config.yaml
hidden_size: 160
n_experts: 128
dataset: "wikipedia_en"
Below are experts of layer 6 (counted from 0) of a mixture-of-experts language model. Rows are named router (the router's row for the expert), up (a neuron's input weights, with its number), down (a neuron's output weights, with its number) and show model dimensions 0-39. Each number is 500 + 40 x the weight over its row's rms, rounded and kept within 0 to 999. Numbers have three digits each.
After each expert's rows: a language model's description of what the expert responds to. This comes from a sample of Wikipedia text that the model never trained on.

# expert 18
router:504595541477542532530511546530529468577458496498553512498448507555525582534557487484546492609438513481495420531430528516
up0:534510479520472538593441512472523466618505499464459434536442547461516535539516562504516472511510533483471462478463527528
down0:514503533508544517472518557468505585515468478546505575507540540538536470500507500481464477449467471483517555506481415455
Description: Word stems before suffixes. Stem pieces followed by suffixes like -ed, -ation or -s, such as Commit-te-e, multip-lic-ation, effe-ct-ive, list, sign, allow.

# expert 59
router:469502573479534558471527514602511449570491534491562525441474478507506504535513568433472509505467553457441469508489513542
up0:500510496478439431497482460395485512470488552575437534468524524541509491485519532511508494491489451498545553578503535512
down0:497511519558459483538540453535467563511480456480461469519517522469540473464492548463572582481511556513455533476490455490
Description: Capital initial letters. Single capital letters or short capitalized openers beginning a word, often after a line break or bracket, such as From, Other, Everything, Bench.

# expert 3
router:454568510487480503494542513573534466495388532461497511458519506462487484547544524509509532574519594439543461442423571527
up0:509485491512458517415496506587504485480440403486504614507550455492510471424517429486463361469542536445486503528521562476
down0:535446525494503560520415540476490513437517506618586423414471483528509502518448533467448515562580413492465470492491475567
Description: Mid-word consonant clusters. Inner word pieces after s, t, d or b in names and words, like st, ri, tri in headstone, sister, abstract.

# expert 25
router:520522526446541560456519483512533472543457453519512520449522553493503494535526528499495542493498546509464435474467512475
up0:483511521466517480465517413523467442538558479552498480524484530356544504539524483497556523565528501536551435519546499535
down0:511429551520470493429533513506510529478563569456550535486501521432521571477485513483527453463470449465509537562546441476
Description: Capital and consonant word starts. Single-letter or short word-initial pieces like P, c, st, G, St, ch after a hyphen, bracket, quote or line break, often in infoboxes.

# expert 41
router:496504546441467478529515531523556448518499490494476511487502546513593526504510596456554501492563494497516528501538502473
up0:433515528568487477501515500473513509536500502497571531454505530489551429437432550515541449516621493500534438485518529403
down0:487480450514529506466435492494479445515461468497499406486515468516455533501569509522486484506454478442552463462513497507
Description: Inner word pieces. Middle or closing pieces of ordinary words after a short start, such as either, limited, Repealed, scenes, signing, Elocutionist.

# expert 48
router:482541582445481535550505468533577471512498494505518482465392441540515546558457484465559521475478504521472509455546546530
up0:485450537543548490521556519546579477483489382522562480507533482470559514453490495494559505507521468481549531514492504433
down0:507529466446454472502416507534498475506588514502473510533545515524440583484414550566488508484480533517478526508491469468
Description: Mid and late word pieces. Inner or closing word pieces like ar, li, er, iv, as in vinegar, compliance, engineer, Festival, plus such, include, describe.

# expert 9
router:503488584475551510507525541575518500527525532525529552438428564490477543527479552493524552560469504506533493499472473569
up0:448489513519459538554506466528510491539445539505557433463472493448437483504398544472525453423488535490409519532450535545
down0:524460491490562440514460526482532467449508468467486490493522449499473578504485507461488517564486506493550464439550572444
Description: Word-initial pieces, ver/ber. Word-opening pieces and inner syllables like ber, ver, ne, unt, as in chamber, however, Neighbours, councillor, Mount.

# expert 19
router:486600482506520513507498533530496516583489458488561532509517546526581557513530488476490424549539494527514482485481554495
up0:458533594453522504523542431467455461430541514517527465531518476559531492529469491478488475561516447532441491575536439488
down0:468486483564450473497484525474455600466433446491506573464496566474504531507460529494519511535424519522479509500424486459
Description: Function-word continuations. Pieces inside connective and Latinate words, such as with-out, wh-om, ind-us-try, pro-vi-nce, duc, plus words like however, though, allow.

# expert 34
router:454480437582541549474516463523464465539491458509487500461491529499500538527601469527567502506460573454496479515534504469
up0:485433475459519484505497505593542508509545496573520509452434443489515477469473542530466490465470492548545432518461500465
down0:492556517522457535533543463456457543526462456455523495470540553530510455473544536440498465510488501496553438525493515490
Description: Word-initial fragments. Short word-starting pieces (f, b, di, ch, sp, capital F), sentence-initial The, and u inside words like actually, manoeuvres.

# expert 39
router:548521578563499472526560469498542520529426441509505510504424496492555489514545479544498503559468539460530481541494516452
up0:549536494468514481519513491478515504488393459503511471506566456451452522494526490501421532532452441489503471447465502494
down0:401553450507489538525513399472407454570494505452495538503472508474536448498457416510487444435517516472483481520525510509
Description: Names, titles, short words. Word pieces in personal names, song and album titles, plus ck or ell words like shock, Hall, Black, Tom.

# expert 1
router:513519539589565555528525443513509455519472476474478466458437498549582496532494529489561527505512542480490559454510508535
up0:529496579518559481534519471466508561455497481521551468565452526496505490465535497507537517540487499550509517483517470513
down0:490535517456556460449465485529470577570428535452485557463503514474560496570477511487526506455423463446514442545515477493
Description: Mid-word letter pieces. Short letter pieces inside a word just before its ending, and common verbs like have, open, take, finish, played, such as bu-sh-ranger, ble-w, ri-ch-ly.

# expert 63
router:509563483503544498388600467562493415536555475532490508440449553482531469507489502464496461514471528482486396536510486519
up0:508481560473543496510485503470545507482556520550510546455495442520483434516473545532510498441514468568483544541501514574
down0:525447445592466526489532548492467475523466487476434503453446561506572520528476535548470468514436519408462435502468514479
Description: Periods and h syllables. Sentence-ending periods, abbreviation dots and line breaks, plus ha, h, ja, gh syllables in transliterated names like Sinha, Baghdad.

# expert 42
router:460555579485511531549533568565510442503479535546563501413428484551527501515467466507547545490439529499546420471435574530
up0:488508567594556517492515490524538465432446511544518422489484510552506448481509485562494563463495502474452452536451547440
down0:589525466493494498486475470542525506492502526543504585486509581530492494509508451504558462490519543563479497508463531535
Description: Spaces and as. Bare space tokens, often between words in lists, the word as in comparisons, and short word-start pieces like pro, po, ma, al.

# expert 8
router:492508516505480554480503501517494481593517454526496470507456513542549510558504527479509480522464509478485483504487556469
up0:486561535511511519561460534500472533456435493436560497542411536531458478600494494498439466531493534470461553549486553510
down0:483493489487500525485561426539519460496576512552501494455537469524536524397465440564577505492475448502519400423530482518
Description: Capital-initial name pieces. Single capital letters or short capitalized first pieces of proper names, often after table bars, e.g. Am(sterdam), Ma(uer), Vi(etnam), P(arliament).

# expert 57
router:479520561473556579491527431589559386525512519489570523393481486542487484572533540503519452546476552485538434464507549534
up0:534500508529463490526535500578489490540506483473528476451566544537523495484454454545507509476538520480598517479463475496
down0:484505494523526461446441452467572528466427461485521553559435496419565462492577468487513494476439467451458471537511539459
Description: Of, for, colon. Function words of, for, are, was, including and colons after infobox field labels, as in Institute for, date: .

# expert 45
router:521506451610549507594475489508483420579477498520505442465455497521504487535486452512486493583538575488472471516526468457
up0:548448448471502472521519449537434446535452451528513512565552506578523521459553559526511526392486511472541518503490508479
down0:405499553524547513508500516436503493484524472468483487397499475499473491455405495516497445522451509515468516523477533532
Description: Words after was/is/be. Space tokens and word-opening pieces like re, de, con, lo that follow was, is, been or were, as in allotted, consolidated.

# expert 36
router:487525491516611532532472512558507473566512433526504480499448519516547537549521484478546515524493474505482458544516561522
up0:520509501478499522486531450526486497542517563417572498512428494478497535457517517533427441483469490486568542489502518472
down0:602486522522442454482534527435559445493536492516502541499538557557462485399527470519491460519478496570503553525448476472
Description: Word-initial prefixes. Space-led prefix pieces at word starts, such as re, de, pro, con, ex, dis, as in despite, concerned, report.

# expert 4
router:467551569497511478518502488558509455529498546469471479513477528532544477527570485503518528514501517425475488436524463527
up0:511551451532481514592497464496534460442513607544505435592465577497526525478570493467467525518468513490507455540492531511
down0:433492510467448506543516478459444551565473457505535503511548556539455521503452599554533458460542571506518481462504558538
Description: Name pieces and list punctuation. Word pieces inside proper names and place names, plus colons, dashes, equals signs in infoboxes and lists, e.g. De-al, Bri-ton, Density:.

# expert 38
router:474546524508500535503502505534523500564483459487466471511455508550482485555514565529531521520511547443530450461537533507
up0:488540488550485506476417490498501518508501509549558481554457533484463488535565566500605522443455531473474553491491485478
down0:511516458489544491545469483497466438506494539492515565479495528499487492483424464519501522499505462508516493461465493603
Description: Verb stems before suffixes. Word stems awaiting -ed, -ing, -s, -er endings, e.g. kill(ing), order(s), front(s), finish(ed), found, form, design.

# expert 2
router:511512557504519549526474508519516455555516467463483515476448550473500536529562497542520440525491521500532463492517499500
up0:519534509454471536566515505487526530507524525464519511485467480517514541483481565494507474445422443477523541486509551509
down0:420521525496509572518507469517438516516425438477509494503543503469507469471507493534480527486540487536413503541477467551
Description: Word-initial pieces, sentence starts. First pieces of words or names, often opening sentences or clauses, e.g. In, It, La, Du, Even though, Until, U.S.

# expert 23
router:464507526503540571529550502584509504501517460467496498488486493536561486475452483433515464530504500535509445526531565540
up0:551506548564493532552484539560497441493495525581486553507471533513479505463472530529518576570455484506554536539487511602
down0:440466473498475480448485498509470567494534469477454535522609487465492500455486547440492450469587441442417501455447555418
Description: Mid-word syllables. Inner word-piece syllables like an, or, ar, va, les inside names and words, such as Nissan, warfarin, networks, Honorary.

# expert 62
router:497511558545543496502492512572455477538423509538532481446448489480560494516525498521593467494444505501524447506495477494
up0:540459482555546532483467486502493480420482446502515465540476591500568479495478473483474400506528555594490503536506492508
down0:474498516448468515491497489502498449507439442455463499476524501562474477523567515453510483499485450456540497481466509459
Description: Early word pieces, adjectives. Word-opening fragments after a first letter, like am, un, o, and article or adjective words such as a, an, small, large, different.

# expert 37
router:491512557561589494491511553592581478481502449486530485446479521505477478485556562467520543511514584499441482552498499482
up1:554458453507563531587541457537505459522541428524497481491543509468455465476530461479550506477426507550467438505471516470
down1:456502492465414450439516527437491547488461469505481534557478564462500500531486496546528536545558553442501507495489459497
Description: Infobox line breaks, coordinates. Line breaks ending infobox fields like Born, Occupation or Phylum, and degree, minute and second marks in geographic coordinates, such as 27°56′28″.

# expert 16
router:486519499539549478508503537562483481497475430520475470485467490552549499481519497493586523496510531534474465553429522550
up0:509481543516413577560453476519557531547483511485562541452480489559503506512517534554445501518519558531509448430441463481
down0:520499477465444510543539547453488490494562503560447456524566492435438521467523447438548506492530479460482463519534496531
Description: Mid-word syllable pieces. Mid-word consonant-cluster pieces such as mb in ensemble, comp, app, and fragments of foreign names in tables and species lists.

# expert 47
router:436477516498517494448515476524481462546547499464500521462491570507468609518545567448515528531459506526523380516487538553
up0:431582482493522404528583486522373516410444489526522425470522516497460575482521546499486570483531536507487510566496521498
down0:521510491547435487527477518442560424522563468567425537544491421515515463485498526445458470506526518490502390458518522477
Description: Numbers, units, table cells. Tokens in statistical text and tables, such as %, km, table pipes, commas in dates, plus word endings like lawsuit, makeshift.

# expert 14
router:485484475543506525528530494490471427528495572453511486474484494520533550597489507437500441537498563508468495547545549591
up0:477533554445462490559467523450509526554505484445549472456494537498444503541459453560485422524497497443503521464513582560
down0:541501436495556555449510542448439526442435504522530518491516491510523531567603541463546507396533527520439470440521501504
Description: Numbers and ordinal modifiers. Number words, ordinals and modifiers right after the or a, e.g. first, two, three, many, early, plus dates and nationalities.

# expert 6
router:464499474483517543501487536593453497528422495467571484492490463510556517537555580485515472517468523522451444536562514566
up0:540475495480549442589512544526431525459462402479412540519497469439469575510592499518462520499506458534480480491573521539
down0:490498400497437520502429473533501502449450574494505514438514522521515451472422503442522444469488565510546490463497509539
Description: Years and numbers. Year-start digits after in or an opening parenthesis, such as 19, (19, –20, 2003, plus mid-word pieces like the ong of among.

# expert 17
router:554501490497480505572544495518574450581526436538487526494503497533562498502469515501515444502496509502525491473501515528
up0:520487460482498490533541521533552466514489532522464467589468445484449472449513522509603444502570509513569548486481498505
down0:490501589543493516526459529516450522390488481462493548479571535500545461526501467524441626526525502477450537588541491522
Description: Verb and adverb suffixes. Inflectional endings completing verbs and adverbs, such as -ed, -ly, -ing, plus common verbs and function words like been, not, him.

# expert 22
router:485510525464498570464543463571573484559540517534548505458441499503545520510531473562541504473447488565471415523504563494
up1:480474446450542525564479580474507516506505496535524532485483530351458479545460484464547485445542454474461458482473516499
down1:510495540546502507446490505533452476509521492497530477445446507603466548459500523506505497474485614502551580484463471491
Description: Clause connectors and articles. Commas, " a", " an", and relative or conjunctive words such as that, which, where, because, plus pieces like and in outstanding, ent in current.

# expert 28
router:452527547528564508473584494513474460503528517509501550466475579506483553516553540506580487490520574553500435508465549591
up1:539394489404478486515506565449537511470472503430464551455490455465534458461473516444543514430610464521483469522500523454
down1:445523532517478442482528416483457456484584553471504408502468509468529544480485528566501532535515467468440492456501498512
Description: Spaces and digits. Bare space tokens before words or table cells, and single digits inside numbers in tables and statistics, e.g. 41.7%, 90 kg.

# expert 30
router:459542516519491516463472513511521480532474463524516446478480567518535463493523528498506537571553554485557430515472499524
up0:451439499531514508568515601490545454525491577532513475531450555475394452533503519457484558573545523494512452490475536479
down0:534516513512469486492558462513482511419543468512489521504493489514568486496522430577481547489473392506415525488499512432
Description: Line breaks and name starts. Line breaks before table rows or headings, and capital first-letter pieces of personal names, such as J-ill, J-ac-ques, K-halid.

# expert 20
router:509509488489518494484543468527505436494490509500553458445476553546504529523497520471484511536543556497468504556493479510
up0:409510552473494519527519531545487484521500502479517494403535511524504466475487539549454558527444580553498494531577535473
down0:559500493450469464526508552446517589463538571543550546547473482439553497466506526503497473546449486492535502473453456520
Description: Compass and size adjectives. Direction and size adjectives such as north, south, East, high, large, new, especially in geographic ranges, plus some table-cell tokens.

# expert 44
router:433547473551488524528522500549530460509510501484516447474457480484504479485495508470561443600472554489582401516480511504
up0:504482548509517424473454469543444519505438500494504480537532466465466398508582536433520404515468483430519517486471496506
down0:546521522514491572451499455485542467487534459461489547442451538477498544496476460523403522432428561539470547485463437541
Description: Inner pieces like al, or. Vowel-consonant fragments inside words, above all al, also or, ol, ro, e.g. behalf, Italian, Suborbital, stored, Albion.

# expert 26
router:510485498581511561515499473583530411567515493488550472400492500560515532579502493528515551538505574481506472461481518529
up0:454559518478471463494479418490495566513485495504489494416456513472449512468563515491491538503502430446559479496466502440
down0:453401490426515563550572530527540406511503537452477533509473493466467555537454490514496414501483549566414533559550430549
Description: Prepositions. Prepositions introducing phrases after verbs or nouns, mostly in, on, at, during, between, from, often before dates or the.

# expert 46
router:448561523542509476442590530507457447510534572542486483404445495548583519509538510538554466504479569512470419468489554532
up0:488504462516542485549444502517479525545488537507504497483489437558466547505463566591487496472486484489465352508459506530
down0:469528539472453509421553558430523465513488474383482533525530481439461553540515504461480466512477436480513557498474577494
Description: E and ad pieces. Word-final e (rationale, One, infantile) and "ad" pieces as in headquarters, addiction, broadcast, Ahead, plus stray space tokens.

# expert 52
router:458474584481540459459518467535497433557498522507499464471482554492488495508530530508461492552476502471561447486483512482
up0:492526540421506512487546561524561602486450467494483490478407545470447559463434541539486453553449502586422490498521428436
down0:437448551503429471494487482532440440493488507470473522547519430500440474477489513417533532464567537543487499437428534478
Description: G pieces and table pipes. Pieces with g (ig in originate, Dziga, protagonist), table-cell pipes between numbers, and the word from.

# expert 51
router:533505524478569467473552542560455485480483503523545546528487472510507484562552550439461448484428584452499533538475537500
up0:502538547461536511529489548521491445507447475498469493540522456485556413567506498505528544509575527493494518510469436474
down0:521539483520489462493534495449471539528499416494481438465558544553484527451518443500548455506428468455514522511531490484
Description: Inner ri, on, ur pieces. Inner syllables ri, on, ur, mp, con in Latin-rooted or Romance words, like Parque, injuries, carbon, patriarchal, Pontifical.